config.toml
normalize_top_k = false
n_kv_head = 1
norm = "rmsnorm"
rope_base = 1000000.0
rope_fraction = 1.0
init_std_down = 0.00505
optimizer = "adamw"
warmup_steps = 522
decay_shape = "linear"
doc_mask = true
Below are experts of layer 9 (counted from 0) of a mixture-of-experts language model. Rows are named router (the router's row for the expert), gate (a neuron's input weights, with its number), up (a neuron's input weights, with its number) and show model dimensions 0-255. Each number is 128 + 32 x the weight over its row's rms, rounded and kept within 0 to 255.
After each expert's rows: "gets" lists some tokens that make up at least twice as much of what it gets as of all text. This comes from a sample of Wikipedia text that the model never trained on. Tokens count by the router's weight.

# expert 5
router [120 118  93 122  75 165 110 159 110 125 184 139 131 120 159 147 189 172 106 111  93 125 173 143 158 109 112 133  87 113  95 111 174 174 134  98 128 102 183 153 119 172 111  87 115  92 106 113 138 165 142  58 102  80 118 113 143  92 117 120 175 169 101 170 116 140 153 110 130 132 122 125  97  79 105  83 117 115 193 100 132 160 117 145 183 149 126 134 135 173 115 123 108 115  57 125 104 155 120 123  98 127 121 107 164 101 185 125 163 149 149 133 125 103 131 165  85 137 137 154  74 113 114 184 150  86 151  88  94 145 123  56 132 154 118 144  61  98 130  92 167 191 132 205 122  79 109  90 144 175 129 165  69  99 123 181  90  89  94 135 140 113  94 104  59  72 143 149 134  92 124 114 143 101 183 151 206 153 125  94 142 162 118 151 158 134 107 134  99 122 124  65 106 112  94  78 153 102 123 163 164  98  94 165 150 144 154 109 151  98  99 141 114  77 128  91  58 130 125  94 117  61 167 158 137 154 137 154  84 110  92 122  86 149 224 120 154 145  94  77 178 178  94 111  93 128 131 125 100 131 137  84 165 154 199 110]
gate0 [141 149 162 118 126 143 125 144 114 156  99 119 145  85 117 107  68 158 138 114 114 121  94 116 152 127 100 117 139  93  95 159 158 125 133  63 116  69 169 121 123  87 122 178 132 148 118 166 162 215 138  96  83  72 157 138 109 122 171 136 126 158 115 145 100  82 126  92 121 154 195 164 146 123 145 122  90  91 104 115  99 128 120 102  63 147 124  51 114 134 108 118  65  61  82 108 141 136 149  81 149 125 149 123 129 137 143 128  69  81  94 150 149 143 127 134  91 150 106 144 130 101 113  53 140 105  74  85  62 147 121  81 117 174  87 133 110  65 152  95  93 118  61 145 103 210  95 134 132 134 138 119  70  95 164 140 142 175 140 210 102 161 124  94 134 117 186 139 109  62 154 163  59 178 166 136 138 203 164  99 157 140 121 128 137 107 138  94 129 156 104  95 125 145  91  99  78 177 124 121 135 154 148  79 113  82 171 142 135 126 151 123 116 176 112  70  82 107 159 126 160 118 146 185 109 143  90 170  93 101  76 160  98 125 160 113 180 138  79  83 160 105 115 131 131  71 156 135 130 126  92 124 111 107 102  80]
up0 [142  97 104 158 153 130 130 101 101  81 111  78  96 154 106  93 167 105 111  88 132 134 173 136 150 147 188 127 136 124  99 127  90 121 148 122 161  98 136 193 165 140  86 137 162 148 166 170 115  76 167 109 133 171 139 125 178 112 112 177 103 115 139 101 141 126 141 148 150 146 117  73  91 158 126 131 129 111 143 136  99  43  86 179 186 136 110 171  79 100 131 123 158 131 113 117 142 116  94 149 136 162  90 139 151 151 119 156 140 134 164 147 107 123 175 171  96  77 169 146 119 136 134 161 190 124  99 163 186 185  78 123 122  38 193 137 118 178  97 157 141 127 160 147 112  98 112 105 135  90 116 143 165 156  66 101 181 101 120 125 183 124 125 134 130 210 135 141 153 157 164 129 134  79 119 179 109  85  92 155 163 175 124  84  90 129 133 108 137 149 114 207 152 141  99 133 193  73 151  95 115 135 101 128 129 145 136 147  94 154 136 164 154 148 133 226  97 153  93 133 114 124 124  61 146  93  85 142 126 174 122 149 146 139  53 180 119  83 156 177 120 146 136 132 126  93 121 159  37 117 145 128 116 192 176 173]
gets: " and", ")", ",", ", and", "s", " or"

# expert 61
router [111 162  71  59 139 136 118 161 112 104 138 171 104 108 136 129 109 112 152 140 133 139 109 133 135 129 138 102 142  80 161 142 129 123  99 186 106 175  72 134 100 137 167 116 102 119 129 126  10 171 111 228 115 197 114 133 132 105 144 167  88  86 121  94 103  87 187 111 153 141 196 109 133  67 123 154 158  86  86 104  98 205 155 103 154 121 154 145 141 138 133  83 121 131 148  87 106 153 134 112 151 131  99 168 152  93 205 185 152 129  89 148 131 103 145 152 126 162 124  75 113 129 168 118 128 164  80 143  99  88 174 171 134  79  70 116 129  92 103 129 166 124 161 164 153 113 111 108 131 170 166  61 143 113 164 108 121 104 131 158 165 153 134 133 150  98 143 152 183 122 120 113 151 170 121 145 115 132  64 118 115 123 172 131 123 115 172  91 163 143 161 143 120 184  76 151  99 137 155 133 100 148 152 142 143 131  67  87 136 161 183  88  86 100 176  99  71 129 119 169 176  99 140  92  87 180 140  47 120 153 150 131 132 124  95  73 123 120 111 139 176 149 163 178 113 106 169 140 159 161  82  95 154 108 131  94]
gate0 [ 65 197 112 119 142 184 119 131 115 182 143 125 133 138  79 137  66 132 146 107 154  74 108 104  65 104 155  99 102  44 167 118 143 123 127 148 123  94  87 155 174 118 157 143 106 138 193 156  97 114 115 145 110 116 105 100 131 125 111  67  79 138 151 152 153 146 128 164 152 133 176 166 170 131 113 148  95 130 109 109 143 234 113 132 193 125 157 100  66 183 101 125 156 115 100 161 201 147  84 123 174  69 157 159 132 124 130 137  86 140 152 169 121  94 139 112 173 156 190 146 148 171 136  60 118 166 133 127 129  86  95  96 191 113  98  75 118 156 148  68 112 111 193 195  64 103 191 164 101  67 107 131 139 124 151 150  91  91 123 120 119 143 108 119 109 170 116 111  98 138 118 121 161 130 123 140 153 123 148  99 131  93 142 130 165 167 111 102 122 136 154 147 139 155 148 167 134 145 154 182 103  92 178 160 133 127 158 124 123 110 140 114  91 112  85 118 161 120  93 149 130  84 127 127 127 171 152 148 128 146 155 133  86 152 100 111 137  43 110 147 107  88 163 106  76  71 107 153 159 177 131 126  47 146 170 117]
up0 [ 55 131 118 135 164 112 164  62 123  71 136 166 139  97  98 165  79  57 127 158 126 121 101 166 170 138 127 137 129 116 103 108  89 129 168 162  84 137 144 113 163 119  72 123 133 160 168 145 144  93 150 159 114 160 135 128 154 106 115 143 149 168 120 148 111 135 139 110  93  85 191  93 194 142 112 161 146 124 149 163 169  97 106  85 115 163 183 108 158 130  58 170 174 159  71 177 138 124 150 161 141 140 177 112 157 118 109 143 168 167 137  81  92 127 140 115 141 124 137 116 134  89 114 132 202 176 134 117 120 147  41 125 122  86  84 126 125 129 143  89 112 114 118 119 176 183 174 136  93 190 123 105 110 112 120 129 144  90 134 113 117  74 160  91 126 111 152 111 130 139 163 113 117 155  78  95  54 161 162 123 151 105 141 134  95 163 115  90 202 148 153  79  90 112 156 113 108 136 150 154 129 168 188  42  90 185 160 132 127 123 124 135 165 135 120  78 209 123 138 145 133 100 136 109 140 131 196 153 112 101  94  62 128  92 112  93 163  94  69 170  97 159  83 124 122 115 111 166 119 129  58 115  84  91 128  72]
gets: " | ", "2", "7", ".", "3", "6"

# expert 8
router [ 88 111 143 140 137 138  60 104 122 176 141 173 141 124 113 147  80 164 126 147 130  72 159  94 117 158  88 161 118  95 104 123 136 148 145 155 134 103 128 176 194 181  65 138  82 157 114 153 156 100  92  67 132 122 138  35 176 182 118  67 171 174 129 143  77 163 121 112 106 123 195 139 150 154 106 113 144 116 167  91  96 117 146 117 165 147  97  92  90 120 104 113  91 143 122 187  96 150 161 121 169  83  92 118 146 163 177 147 109  65 162 199  80  75  64 131 132 132 173 139  97 177 102 132 133  74 160 163 146 155 162 177 159  91  93 140  66 106  68 108 138 201 128 150 101 124 136  82 131 139 137 131 126 147 157  97  80 106 118 151 119 174 111 104 136 134 148 119 116 142  90  98 179 187 123 109 134 102  72 132 165 150 143 166 100 136 128  80  95 154 148 161  87 117 123 104 155 155 109 165  92 136  79 127 187 126 128 126 157 139 137 132 169 135 101 115  91 104 130  98  87  96 115 138 147 129  93 187 139 149 129  90 111 136 127 128 172  95 126 188 157 168 101  71 129 188 109 105 128 151 192 178 128  91 148  92]
gate0 [ 94 110  60 116 159 130 165 136 106 140 117 141 160 133 152 126 140 145 141 212 226 118 116 165 101 123 142 121 143 135 173 128 144 127 139 166 128 128  96  77 163 148  95 211 138 117 119 173 114 147 136 111 114 159 165 105  67 167 153  96  92 109 139 101  75 150  42 113 122  61 104 150 157 143 139  92 133 113 118 113 138 121 160 131 170 147 153 183 130  93  82 143 125 178  96 148  99 170 108  26 169 159 180 110 173 191  79 121 131 113  71 158 106 184 159  76  93 166 167 122 190 140  80 130 165 100 221 100  80 123 139 129 109 125  97 171  91 117 113 112 106 142 141  65 100 147 169 118  85 103 180 146 112 129 120 104  92 131 123 117 120 114 185 100 150 116 159 123 134 115  82 130  78 130 114 122 159 175 115 110 114 164  94 144 118 196 114 118 153 132 103 117 120 139  86  87 113 189 110 143  93 134  98 126 115 143 123 128 159 139 173 149 141 180  37 117 118 195 134 134 122 154 157 160 144 118 128 159 163 161 144 156 119 145 151 138 125 145 160 120 142 115 138  82 163  78  81  78 157 124  76 151 121 154 110 127]
up0 [170 121 170 109 109  82 133 134 149 144 122 122  87 131 109 106 160 177  52 118  41 138 146 145 233 133 122 128 133 146 119 122 126 134 154  79  58 141  75 149  95  89 137 125 124  81 179 114 143 153 139  96 119 133 205 135 151 142 132  57 146 115 107 108 160 118 168 143 123 101  52 159 110 154 113 132 130 149 122 119 102 106 111 155 158 105 129 179 136 156  99 170 128 154 137 116  93 163  81  96 147  83  87 196 128  95 140 125 125 136 171 143 135  50  90 154 105 141  92 100 142 167 110 110  95 154 128 134 197 165  91  73 131 147 156  70 142  61  87  99  77 139 103 111  89 133 148  81 143 136 115 155 123 108 154 105 172 132  22 145 121 142 135  80 139 196 116 218 135 128 150 103 124 174 180 126 131 126  89 118 129 113 125  83  77 104 109 156 133 131 136 162 160 163 143 113 177  97 128  70 111 108 100 135 138 147 128 143  95 110 127 115  84  98 105 151 154 175 149  91 129 178 169 148 112 116 144 125 151 174  83  86  92 135  73 127  67 112 156  72 112  71 105 101 151 150 160 139 137 110 121 131 110 142 167 156]
gets: " and", ", and", " The", ", he", " He", ", the"

# expert 2
router [125 118  53 121 141 117 144 110 112  91 188  75 171 111  92 127 105 133  76 159 141 107 114 160 101 181 125 206 120 118  95 110 167 119 113  98 110 162 173 147 158 127 120 157 168 104  77 119 143 128 155 177  90  91 144 132 103 113 152 107 166 145 114 136 102  89 139 123 149  83 172 167 108  91 159 192 107 110 141 179 119  98 127 128 125 134  89 174 160 116 146 166 155 152 129 129 161 156 162  80 119 204 112 108 162 130 111  89 117 115 142  84 146 101 130 188 156  67 135 156  65 107 185 126 166 110 154 108 119 135  80  84 156 218 143 145 115 123 109 121  98 154  92 126 134  77 171 112 150 112  46 108 101 127  83 128 187  62  64 109 124 168 151 117 121 191 172 100 123 101 170 133 108  92 129 122 131 117 143 136 180 103 172 101 122 122  80 150 103  84 142 175 111 117 139 160 106  80 112 129 113 142  75  82 111  89 149 149 168 107 104 180 116  95 145  69 148 159 136 176 143 135 166 139 206 119 177  74  95 176 156 149 171 119 137 101 155  84 153 178  64 106  72 158 120 123 131 109  97  84 126 114 124 118 114 128]
gate1 [116 110 128 175 107 168 151 145 128 118 130 100 173 158  87 203 138 131 118 131 143 132  97 149  70 118 103 180 150 105 110 117 137 142 164 157 118  89 122 117 181  19 145 128 112 137  85 143 120 145 134 101 127 110 110 105 100 120  96 160  79  91 163 185  92 104 147  98 133 127 186 128 151 160 125 119  90 148 149 127 166 127 121  73  91 115 178  69 144  91 133 155 104 140  94  94  74 125 165 153  70 141 130 153 173 127 159 134 210 125 147 103 126 202 113 174 167 121  63 135 108 129  96 157 148  79 149  94 112 133 166 102 121 116 132 127 148 137 153 162 139 180 128 172 114 119 107 148 146 112 137 127 140 103 151 172 172  77 139 124 147 115 179 188 147 145 158 147  83 115 142  89  89 120 103 172 149  77 162 106 137 163  60 150 128 150 103 132 162 205 130  66  92 143  86 102  34 158  67 104 162 126  94 116 196 151 134 106  57 134 134 118 129 113 167 121 167 123 143 113  81 111 162  99 120  85 161 148  80  80  90 137  96 129  73 152 171 108  82 122  79 120  84  66 165 116 114 101 100 115 138 130  97 170 133 108]
up1 [101 129  85 105 108 165  88 124 121 106 137 159 110 152 134 103 116 127 143 222 135  88 154 149 156 204 150 125 140 136 136 101 127  97 120 149 194 113 108 138  78  95 122 126  48 127  92 143 144 153 142 122 128 118 168 122 106 155 139 143 125 142 143 132 153 143 153 226 182  64 192 155 117 190  99 134 166  87  77 141 104  88  98 105  76  86  80  75 117 129 111  94  98 144 135 113 120 140 135  84 156  61  43  77 121 113  87 131  80 161  92  88 120  92 136 117 112 109 184 130 119  78 115  84 104 122 156 195 102 107 111 152 138 120 127  70 118 106 145  84 130 100  95 131 172 170 127 124 120 108 194  99 135 171 151 182 143 109 134 140 179 143 124 120 101 110 149 185 121 138 106 150 138 180 124 150 173 113 170 125 177 138 142 145 112 102 144 158 106  84 114  99 143 138 126  51 150 182 139  96 111  52 184 148 109  83  94 132 135 130 157 162 161 137 114 142 103  82 137 142 142 198 114 137  64  82 104 181 147 145 119  76 125 156  94 138 134 120 138  78 132 124 125 133 148  90 151  98 158 154 169  43 159 119 137 114]
gets: "\n", ":", "\n\n", ";", "-", "."

# expert 54
router [107 102 143 106 159 126 166 115 109  71 118 141 164  93 160 152 112 121  93 157 116 167  99 200 121 137 130 122 128 133 139 144 126 117  67 137 130  89 122 128 111 170 147 123 115 131 137  87 113 128 143 160 142 100 113 185  63  29 113 140 155 206 111 167 131 110 159 105 179 110  94 115 158 115 174 110 102 141 175 136  98 116 165 136 100 109 186 110 159 128 141 131 193 150  82 168 182 140 180  93  89 167 108 114 129 165 101  97 133 144 135 134 148 138 166  99 136 121 139  93 125  77  87 205 161  79 114 125  72 100 123 166 103 159  89 173 135  91 173 179  83 157 101 148 164 135 145 122 135 129  89 131 133 123 100  65  97 144 117 189 107  50 170 194 121  78 133 134 113 187 116 118 140 146  96  74 132  87 100 112 157 113 121 202 153  74 168  82 101  92 168 114 143 158 137  94 101 128 143 117 137 111 155 178 154 148 100 126 163 138 129  90 164 120  82 134  67  97 130  96 132 100 146 179 135 112 155 104 159 108 131 142 159 121 137 134 133 100 134 150 157 161 112 154 176 131 105 221 170 133  35 147  76 152 120  80]
gate0 [122 110 154 106 162 124 173 148  50 160 100  97  86 133 162 134 154 115  62 123  83 155  95 161 126 174 177  87 113 125  97 143 122 100 106 131 104 134 142 129 162 112 114 157 141 142 101 125 108 119 125 145 113 142 154  88 139  79 140 157 121 107 169 111 142 185 108  73 186  70 102 148 164  84 148 214 151 172 146  99 113 117 143 127 143 163 175  62 163 151 113 139 127 120 182 159 140  90  97 202 161 144 137 142 127  91  85 122 132 145 113 130  84 109 101 106 165 105 119 191 154 138  99 138 109 141 184  43  89 152 137 155 127 132 128 166 141 138 103 116 162 176 125 136  95 167 152 146 148  89 147 182 124 106  94  99 159 131 115 104  58 123  88 155 104 126 109 143  62 114 142  79 117  84 109  93 152  66 137 126 125 116 214  93 159 175 181 155 134 141 134 118 208 107  95 157 121 135 194 100 125 158 153 186 167  87  83 139 118 146  83  26 119 168 105 132 148 133 127  91 117 170 106 114 151 111 136 133 151 148  87 136 122 139  96 159 105 142 148  94 194 138 129 117 152 141 105 121 185 103  93 189 114 185 157 149]
up0 [ 82 109 138 134 141  60 138 140  47 135 115  89  68 122 138 124 138  94 123 122 177 168  35 122 116 163 142 111 133 172 143 100 121 125 170 130 128 157 127 144 148 130 109 172 139 115 151 114 118  84  93 145 151 119 125  82 196 112 151 120 127  79 173 127 149 170 163  95 125  65 144 158 128  91 177 156 105  97 126 132 134 101 126 107 132  34 137  99 132 118 111 157 157 124 133 149 131  82 159 167 102 156 187  96 101 128 149 111 149 117 123 129  47 184 154 140 150 148  91 162 153  88 163 115 162 151 120  99 105 129 186 105 151 142 138 154 141 132 110 141 107 226 144 111 126 133 153 109 150 127 109 214 113 117  86 147  78 131 164  53  91 113 111  82 111  98  12 102  77 129 135 117 134  83 155 121 175 107 130 116  92  82 171 125 142 155 162 139 117 142  52 157 146  75 164 162 170 115 164 121  95 152 106 129 140  91 127 190 128 195  70 134 166 158 161  73 114 142  96 117  85 113 110 155 139 119 120 145 129 144  88 122 176 169  93 155 121 128 134 105 163 179  88 151 153 144 111  94 152 143 102 180 152 118 161 138]
gets: "\n", " |", ":", "'s", "0", ";"

# expert 42
router [155 107 116 141 112 119  61 147 107 131  90 201 163 163 182 131 118 127 135 130 168 152  93 163 206 139  98 169 147  92 152  91 145 138  80 113 202 126  77  70  80 110 100 127 121  75  77 151 158 101  75 125 169 107 167 150 157  68  95 136 150 159 118 135 121  93 108 152  98 142  90 187 128 128 154 159  76 183 140  95 143 111  94  56 122 151 119 192 117 127  86  72 114 148 170  93 124  91 142 181 177 149  90  89 134 179 124 142 182 140  81  95 119 139  98  89 115 155 125 182 165  67  81 124 109 124 130 160 124  57 105  95 142 207 131 178 137 158 129 142 105 149 131  98 128 210 106 111  96 104 136 133 137 126 142 100 141 150  75 159 136  70 145 116 140 126 119 112 145  96  91 109 117 119 115 134 114 171 167 158 140 159 147  91 100 134 159 119 181 164  64 129 158 122 142 172 119 160 121 148 118 138 109 149 127 121  71  99 114 108 119 128  69 177 191 145 100 125 178  76 170 145 145 120 154 137 131 122 141 112 136  59 134  94 155 147 116 130 152 150 135  79 148  99 114 149  57 103 101 133  70 107  89  94 113 130]
gate0 [165 151 149 119 103 102 125 133 160  99 164 149 115 107 115 129 191 146 128 108 124 151 116 158 126 151  72  85  89 129 127 120 118 218 140 106 138 157 142  84 122 127 157 137 123 173 108 213 167 139 128 123  79  65 123  81 129 139 131 112  93 124 100 131 120 113  70 148  46 112 164 154 114  89 139 131 139 144 128  54 120 113  64 132 142 142 159 156 131  74  84 134 159  98 174 128 121 108 122 118 130 134 124  88 133 129 153 113  93 116 165  79 163  94  68 143 132 119  65  83 135 129 145 148 146 147 147 125 185 109  76 115 123 119 159  43 134  79 177 166 166 126 138 117 120 171 155 168 120  91 119 104 140  69 161 122 143 101  47 132 204 118 126 101  98  97 140 187 138  88 117 101 173 174 193 158 161 159 162 145 148 105 133 121 113 134 184 140 102 121 120 159 123 146 112 153 112 116 127  76 141 177 115 160  62 115 134 113 114 206  87  97  96  71 127 183 132  88  96 113 130 116 233 107 148  88 142 160 124 153 119 142 196 150 112 163 120 171  93 162 147 155 104 120 115  84 126 136 125 163 157 131 185 163  81 102]
up0 [ 42  96 123 137 213 155 107 127 141 115 164 129 159 204 138 156 153 145  97 146 154 146 131 133 152 163 119  69 113  91 114 146 145  68 165 158 118 135  80 164 140 183  81 154 163 124 138  82 138 202 200 155 108 186  56 130 121 125 125  84 111 108 142 114 116 116 142  91 213 131 168  96 206 117  94 143 168 120 104 165 134 164  72 125 206 117 135 128 150 166 121 137 103 131 119 153 159 132 116 135 102 190 143 186  92 101 115  99 171 147 135 146 166 105 168 147 142 134 136 161  81 116 124 130 106 135 103 106 139 150 182 195 116 156  87 152 110 113  73 122 111 150 121 192 139 100 173 188 131 125 123 126 123 178 111 136 109  78 162  57 117 120 117 175 116 110 119 129 104 193 153 140 113 108  56 173 100 102 117  89  79 168 103 130 118 117 159 163 163 120 125 152 103 138  68 145 124 120 127 130 130 123 139 120 111 132 123 144 191 122 119 109 136 130 124 131  70 169 140 169 132 104  90 144  99 141  80  69  98 145 118 157 111  93 133  81 145 132 191 123 106  83 207 120 107 138  99 140 192 110 135 135 125  76 131 131]
gets: "\n\n", "\n", "==See also==", "== See also ==", " air", " water"

# expert 21
router [126 121 116 118  86 121 130 128 146 110 132  98 148 160 150 101 149 155 101 157 106 169 128 119 171 156 124  70 152  89 150 137 219 131 149 114 145 137  77 124  93 155  72 162 154 118 116 143 133 103  28 119 109 110 133 117 117  63 134 162  73  56  74 155 122 132 205  72 142 151  84 116 162 117 155 168 161 176  95 100  90 146 154 214 175 108 144 105 138 199 134 154 106 125 122 180  94 126  92  90 124  77 118 108 138 134 136  95 104 143  91 171  91 118 146 158 147 145 125  77  62 120  92 170 112 107 139 140 149 114 148 133 132 122 172 169  96 108  94 147 150 141 160 143 189 103 113 103 148  79 170 213 143 162  76 103 106 158 106  82 149 111  70 102 168  59 141 209 142 116 163  87 163 129 150 106 184  82 112 163 103 129 116 118 105 112 157 179 187 144 149 132 110 156 144 111 118 121 110  91 115 147 111  98 164 151 134 107  97 108 172  87 149 138 150 138 144 178 165 153 148  85 165 160 121 153 116 114 135 140 155 162 159 133 144 170  90 131 120 124 177 107  85 100 136 165 112 116 160 128 184 164 164 178 156  89]
gate0 [ 73 140 169 165 122  98 141 178 148 120 101 110  56  85 166 139 187 118 125 142  77 121 115 104 145 187 141 112 186 166 140 138  80 141  99  96 148 173 173  64 124 129 116 175 132 146 168  91 127 148 128 145 130 165 128 116 171 119 149 102 131 135 133 126 143 167 196 137 130 109  98  72 163 110 135 136 130 153 153 134  83 165 104  78 157 148  72  32 157 119 104 147 147 109  92 103 104  92 122 133 145 118 147 120 145 142 135 129 180 152 139 127 115 174  73  99 176 128  77 125 139 108  88 131 145 131 119  94 108 154 129 141 107 147  83 160 129  83 186 127 124 162 156 102 122 141 160 163  86 130 118 164  98 141 108 136 136 152 166 207 126 107 123  69 119 142  96 128 160 102 131  56 106  69 140 103 177  76 112 153 167  85 110 173 213  41 131  75 146 161 116 118 111 125 167 128 129 121 133 113 102 145 169 115 153  96 136 214 140 161  19 156 123 175 124 162 131 135 104 181 144 159 150 165  67 172 115 149 159  79 128 172 117  74 123 118 142  95 119 146 159 124 115  56 159 138 138 126 164 107 144 151 113 135 154 150]
up0 [124 128 127 130 138  72  86  96  97 152  99  73 118 105  82 127  91 151 135 139 110 168 112  85 168 111 111  62  99 147 125 180 135 151 154 134  60 123 208 124 136  61  95 126 148 189 144 106 176 133 187 138 184  66 201 157  81 138  92 129 188 123 216 130 164 113  70 173 124 147 127 149 147 155  90 108 126 144 150 171 117 141 159 142 145 134 109 130 211 143 124 138 165 127 124 105 146  75 108 145 127  50 135 147  96 143 121 112 103  91 104 174 115 153 173 157  96 136 171 141 178 106 127 107 116 152 149  95 159 137 140 158 191  84 139 135 134 121 113 128 114  64 111 149  98  85 162 129  96 169 119 107 178  89  76 164  63 142 146 181 118 184 118 164 137  88  82 171  91 121 128 106 135 103 118 136 152  76 130 123 119 160 148 141 164 105 134  98 109 109 152 130 113 114  97 143 146 107 173 249 111 103 164 178 161 112 146 114  63 148  79 148 168 142  98 158 133 141 108 124 108  76 163 133 122 114 116  79 130 124 158 126 146 159 133 111 162  60 135 125 142 157 165 105 167 175 106  97 135 119 134 133  95 150 113 136]
gets: "1", "2", "th", "4", "5", "3"

# expert 28
router [170 102 103 121 160 161  87 140 115  90 180 129 141 135 174 133 125 118 122 161 180 134 113 113 157 131  98  94 125  85 127 114 130  62 115 103 171 144 103  97 136 134  94 186 140 125 135 125  36 158 151 155 118 180 154 160 164 107 172  90 108 154 173 121 134  83 134 111 146 170 120 165 204  71  45 169 126  80  84 116 124  99 164  90 163  86 109 144 149 150 152  48 118  89 131 169 115 136 147  80 171 171 107 174  88 160 141 188 162 127 117 111 110 206 157 122  70 111 133 129 156 181 107 124 143 153 113 130 103  88 167 153 108 130 148 159  82  91  77 152 132  83 142 125 129 162 137 176 155 150 135 178 153 128  94  94 145 110 155 141 164  63 136 113 127 113 101 134 150 135 168  94  75  99 123 113  72 143 159 100 157 137 110 145 113 119 126 111 173 158 158 112 111 163  96 130  32 107 128 103 113 148 178 101 127 118 106 103 106 102 170 132 162 147 149 139 144 137 146 140 144  78 168 146  96 171 130 113 152 177 125 199 189 158 128 120  56 177 163 109 115  96  90  82 154 106  93 184 147  92 116 171 146 153 152 166]
gate0 [ 86 126  98 108  78 135 102 130 120 103 133 213 154 117 103 132 132  79  83 148 122 144 134 119 134 149 128 122 122 186 118 176 113 125  77 144 109  70 133  77 130  67 184 137 120 132 173  91 161 130 168 140  94  80 166 125 164  90  48 165 198 150 191 135  87 110 122 139 127  50 129 151  80  98 150 156 126 137 170 189 174 149 130 126  97 204  82 179 168 112 143 152  79 125 119 111 133 127 108 104 103 162 138 161 168  90 103 206 140 157 121 111 139 140 138 106 124 219 132 150 171  61 173 105 124 102 137 114 127 113 144 116 171 116 144 150 104  90 143  82 151 160 185 116 134 129 145 132  89 133 162  79 158  96 117 155 108 114 112 154 150 157 143 173 100 110 131  61  57 147 147 161 172  78 114 158 150 119 126 131 186 122 144  62 188 131 119 143 101  95 125  79 134  94 111 114 204 160 144  98 133 149 146 205 114 133 132 116 153  69  99 146 145 156 150 196 132  93 178 173 129 155 144 121 144 174 116  88 145  98 138 125 153 148 125 145 169 142  98  92 151 149 101 117 103 127  79 122 120 123 128  99 114 172 145 134]
up0 [122 140 142 146 157 112 183 102 181 133  66  75 102 153 130 146 127 137 163 119  92 138 106 142 122 130 119 165 132  54 144  82 101 140 173 150 123  92 176 167 145 145 121 168 121 123  81 121  79 149  87 128 111 149 144 104 110 150 182  91  78 117  99  93 120 176 155 111 131 185 119 124 128 161 116 121 171  99 151  86 149 136 100 126 126 103 183  43 105 118  90  91 171 181 147 129 141 117 134 163 122 105 194 127 118 115 108  66 111  86 116 108 128 143 122 132 157  51  90 137  87 218 148 173 169 179 161 154 139 143  72 168 142 108 154 141 168 162 133 121 121 120 108  95  84 130 122 143 190 134 145 184  88  81 147 129 170 123 120 158  64 147  82 105 182 124 115 216 212  97  95 122  68 159  79 113 106 104 105 117  23 115 141 141  99 128 127 141 146 165 138 171  93 123 174 117  92  88 170 123 159 108  92  70 143  98 128 113  83 220 119 122 129 116 106 106 157 117 111 101 146 104 105 118 155 124 120 145  91 131  64  99 123 126 153 145 115 109 131 143 131 125 135 159 133 127 159 132 140  96 157 110 163 124  88 185]
gets: "0", "–", " | ", "4", "3", "5"

# expert 55
router [ 75  94  75 115 173 188 120  79 112 114 104 120 158 132 141 177 127 142 118 117 101 136 131 163 151 140 106 198 174 139 131  65  85 103 129 169 141 133 145 119 177 138  85 205 115 143  66 207  99  67 133 101 177 124  78  58  95 140  73 125  99 144 100 147  95 116 125 151  67 132  95 152 133 109 172 104 174 111 132 161 103 192  73 159  99 148 161  97 132 133  92 155 101  61 125 160 135 124 139 108 122 150 139  85 142 190 108 131 132 149 134 123 106 134 155 129 142 125 144 141 149 146 150 136 190  74 167 151 114 162 180 114 121 146 108 144 122 142 113 163 107 120  90  72 188 130 146 115 131 100  89 124 107 120 170 193 169 107 174  86 108 171 183 107 149  93 144 111 135 168 130 131 154 144 106 105 153 165  86 179 143 174 111 140 133 150 137 102 133 108  96 108  77 122 133 107 174 140  61 104 120 130 121 140 121 131 149 203 159 145  61 113 142 152 115 164  83 165 111 126  76  66 140 192 151 147 130 163 134 112  90  93 146 155 122 149 162  99 123 167 148 178 117  89 110 182  75 102 102  83  97 106  77 119  85  78]
gate0 [133 147  77 118 116 217 139 109 179  94 113 185 140  66  84  96 159  80 191  37 102 119 102 121 127 119 114 132 111 199 121  97 152  75  85 145 131 114 114 110 165  68 189  97 142 170 151 140 130 135 123 157 159  89 128 129 124 120 136  92 139  78 143  84  99  86 144 117 181 126 178 118 126 114  93 145 128 124 137 165 157 130 165 164  75  94 118 120 114 150 176  97 112  32  90 103  93 135  53 135  99 111  85  65 174 122 172 122  71 128  99 130  47  93 125 105 154 154 117 186 139 108 130 170 111 168 108 106 134  84 172 104 112  84 164  99 137 135 131 217 111 168 127 129 122  87 125 138 142 100 132 126 170 118 143 117 121 169 130 141 121 166 118 127 115 150 134 146  96 183 107 103 136  77  97 112 162 150 134 152 116  82 135 152 145  93 129 101  90 114 160 137 150 129 112 116 164 112 146 116 131 160 110  92 120  96  38 169 118 129  93  96 111  84 145 168 187 101 128 158  96 149 117 105 102 139 134 125 134 159 160 190  73 131 186 150 103  82 129 133 176 121 112 177 129 109 106  59 133 112 178 162 116 105 125 160]
up0 [135 125 144 165 127  96 102 171 146 164 112  70  77 153 155 104 176 143  81 200 111 121 138 110 109 125 132  79  93 123 135 137 102 117 131  54 178 172 126 116 126 102 132 146 145  99 190 111  85 114 180  90 106 173 111 139 106 113  81  97 126 131  85 128 118 188 144 125 126 140  75 156 139 135 122 164 157 104  75 121 160 150 137  60 183  89 159 164 121 110  51 157 109 171 108 103 154 128 178 146 150 137  94 135  76  99  86 128 141 132 150 122 172 100 124 114 100 158  97 160 119 137 124 122 168  72 194  95 167 177 100 126 101 157  79 133 165  73 139 141 174  77  92  84 180 188 106 103 137 144 144 105 117 151  93 115 121 100 151  65 181 118 124  85 192 119  96 149 129 155 168  89 125 156 166 147  89  95 174 104 122 140  84 146 142 153 138 138 118 171 120  97 128 185 131  95 127 140  32  69 110 101  96 137 170 184 127 133 148 180 118 192 113 150 129 118  94 180  84  78 151 119 160  95 150 151  82 137 154 111 102 123 119 152 139 120 155 133 121 103  92 114  95 104  69 133 118 118 172 145 105 146 171 181 186 157]
gets: "\n\n", "\n", ")", "\"", ").", " announced"